Weights of a small mixture-of-experts language model, trained from scratch on English Wikipedia.
Size: 9 layers, vocabulary 4096, 58.6M parameters.
Experts: 32 experts in each of 9 layers, 192 SwiGLU neurons an expert, a softmax router.
Training: a variant of Muon for the experts, 1052M tokens, 4014 steps.
Below are experts of layer 5 (counted from 0) of a mixture-of-experts language model. Rows are named router (the router's row for the expert), gate (a neuron's input weights, with its number), up (a neuron's input weights, with its number), down (a neuron's output weights, with its number) and show model dimensions 160-319. Each number is 500 + 50 x the weight over its row's rms, rounded and kept within 0 to 999. Numbers have three digits each.
Before each expert's rows: "mostly gets" lists some tokens that are sent to it at least half of the time. This comes from a sample of Wikipedia text that the model never trained on.

# expert 17
mostly gets: "di", "total ", "human ", "average ", "onic ", "igital "
router:489482527525516481403366432572517510467429455471577451488427516494596531456469548477428507475501565509522454507489599401470530413505542497447520554583389434522484424602523535485460564480465546512480525503591457474512465549465503500540530462541420442420488444563510545469552515519536530483498431534501471436492515450437550440484541516453555460525467526526500608455448606563508540532458531455487424592545600488449516399450423516485444451548603510572536546470529499462491542375538608
gate0:416500524457553451443360513451544489534426585559488535475564479495502560442425490527427433502550529554492454550481528568521460531441561467499635488460483442538573513483485517525526478539525509516526519478655505562584479417464535547503461500492525543511419472588506462530527498532569487598502493507566471574561502517571470518437469464577454470449403583462506488515461496535491469542530473504525411483524518489470500493499570510411486444556556495488422431469541527452462569571487489
up0:427558557542482529421536548501495525574423551507469499475535522451519558492511462485524526566462408550580517409410426509511495547505528457513472483469430436430553472408483491524444516503481426568469426457540538447420544509482515422504518367534491499535523516531470444502602506554491483465554589504481540523634490483560544455397494501467622516475472559596488467607494492447518475547419488531506512526500458528511526580439538392560513419477435415496517533481510442495458427573501611
down0:545521542498486521363537458584500499554495519615451433453473555441531520486621528452501471467511593452530542452500600572488510456491466411492525546457454508541463522481551542470497466547548464536434513520533418595501428419510540632578461480502451500496509513464438459536420337495381411533495439529493460604569522473440615486485596575477501514538602505489486560473579460501430513505481481452442558511511530567405459560515552530545540473518595445503488567466548528511509591520483470

# expert 22
mostly gets: "mov", "tain", "ic", "jec", "ument", "tiv"
router:495490466561482530441604476535432470551503462530520523458538464579537532542404508482530492382492523531483464370515401479430448583507491601465542479549547524451507429562518444502445548414440418561455559582498502479493513494480464516546555444507507400535495577508488533488563549512490468539471511471580484495441487481514584486466506472545501507412458503477475459462521525540499493523450436490453521365492491535467497535476537420565540475542583555449559475477436534600499552562444632
gate0:520480515537488496561526474576537549611456502461523487373462516497505533503443451473462524486488514566489517484551457599455583487427487462491517509565489492616484414490515527426535405524513454512474523485530451527553515510641446473531553525521498471458512563564569518523461368493543468502450570526455529541515480486490499450509518479494490487606516571457540480477532539449521479577451502509577485452624591556483514513472511491498565449535504572546551514536539369542513393561476459
up0:493504575491521486489395454497523395502405436482527470515423528565514521436471541488509485532417581586576599498430416542536479527571498575529530529546479510531465412479565498536527430494571528431519459404507491478559530485637524508536502457469507521495446510433489539489562579563563479555481557589529447522402451506448456503498500524503560444478480446599505573515530514470538492434496550493544586528456442489482510496523569524489532532487440624526443523468491571434479452562571592
down0:504503575507434511628494505547433528430482502461483517561504507511502506578503559483630487426446505601492551574498501478458501471557482480517423510559438548450526523421485515442489448452456427544461609569485503479540529457576504541426566468495459527592510481473429473472499513430513488541464451613473424495545515461430470567434486457574483444500542511459446507498519475446530433480505521393517528487560509501440430399539533453520530603566447602547493471570526474530533461447393491

# expert 20
mostly gets: "Or", "contr", "comple", "cour", "stre", "fac"
router:531537503526518480507485467530489430409506432526455518490523539507433528488478621562599422446493444414567442522483470406582511589462473558507453567522485542552529569439539583525561498441429561505617482472511434390508488561486519510587521478541551577416568514592547473505568569374558536425455447556462531484518504470515511457460525518578493534528469478514499466529516510528427599534470542500591525429472501483470554474551536558443551459488502456441515439436510473459507513555406566
gate0:502469572508552561512455530554608532499540413517433569537413547507463485554488516463585623532456468457528619478562481568564509511489555542487478511375511462448498389393570432423540448573509554452456557464492415457491490507431393527458594499504541524502491431551499415474528577369514470526557509546493449500547503490493432504524474531514510487614352564392464538522566575538476486576455468463550467477574503466544544523461467553475497501475560464514545512567488436451476506458471537
up0:385534524438518463500489454366433546540463497395435513490494459492504514471505440523574599420526560491516503448520455535572471561556593446628533473463447558496551539544512572533455567500577417495527509563520489422332471521601507573545428482463510491500496500571557510528515456440548506473434475456475547550547486515481538484507594434514537504551578367487466475431462484516440422518435491571571449495547639523436426557531461497523448480593524563498516492474535520511518505506452404
down0:484503515517471438551571564507477465508518428457490514560459535618510545556496448515436515412577492549541544483513532550501497463427544615491434454405457475464584451429512517424570487521455518484520483486508483480525516495469440548546553383495443469490479525491574531546505495443634529617450568489507538529529404533505372417533517473478539462504446509544470532399439469502523468496439494572534413528488430499409501553538512444538553420539479471454550563551483403569539448483485441

# expert 0
mostly gets: "av", "ati", "ti", "anti", "ó", "ack"
router:532450553472510545484496446569547491492524457541523519505540489512447495565553357459506518520565564585513467465586446475429475537393509473493540456465464393553501533560469542503432501469450528560468504515602543568572451495554420473448482518455390560491545635401564531469500532605534515390498531481455463425544526601542488520514556463506448412414482416481516494564479571553591491431442558426514505521463528506494496498480535394433505581470457557520518426462483444552493552542482520
gate0:448451590577567492411467509622461429474423639461473572485405457470437461427556536510524527513523422423505501510553459539411473462601527545410449378518498555489548519429412516549510480475535488575502534523423511503503527493517516496475439470615560476448575503512625426537445590499586547525552461419498518502498413468483545558564501545560588553484446461567492512520568433526446451522545577568580449550487502430440402519454487403581486460528509536591520477457494494530421560419456443
up0:407552515449456433470454561410363562538543513589529550420565482553494505498492404518467504397472604458476451456483525449553473529539511433491469458400471479499516543441447557478429461463512507491451478508432432523536489510466583476530505529524583377493507584496414495484481553529460546508499478524554520576437537523482492439600495529496458439496558449514509547422511428489530521525534512552491533496419517533510469548460521584464503492536477465458454543538529435561441439480521380
down0:462528434496445533567461476399502550530462573420553519532534529484447492526538439499512560426520469424434506487548526513536559490497489475526534500497528477471507548569545512457532510470442510498490499465575512551547578549549509461402508461569434422507534423444596509542416464572504478556565505598519549481517546410603429571526580412445570408547541417551536552422467608482563492533397464576498505501510457480433520471515405512418462479494489553511558487519420444462518556488538432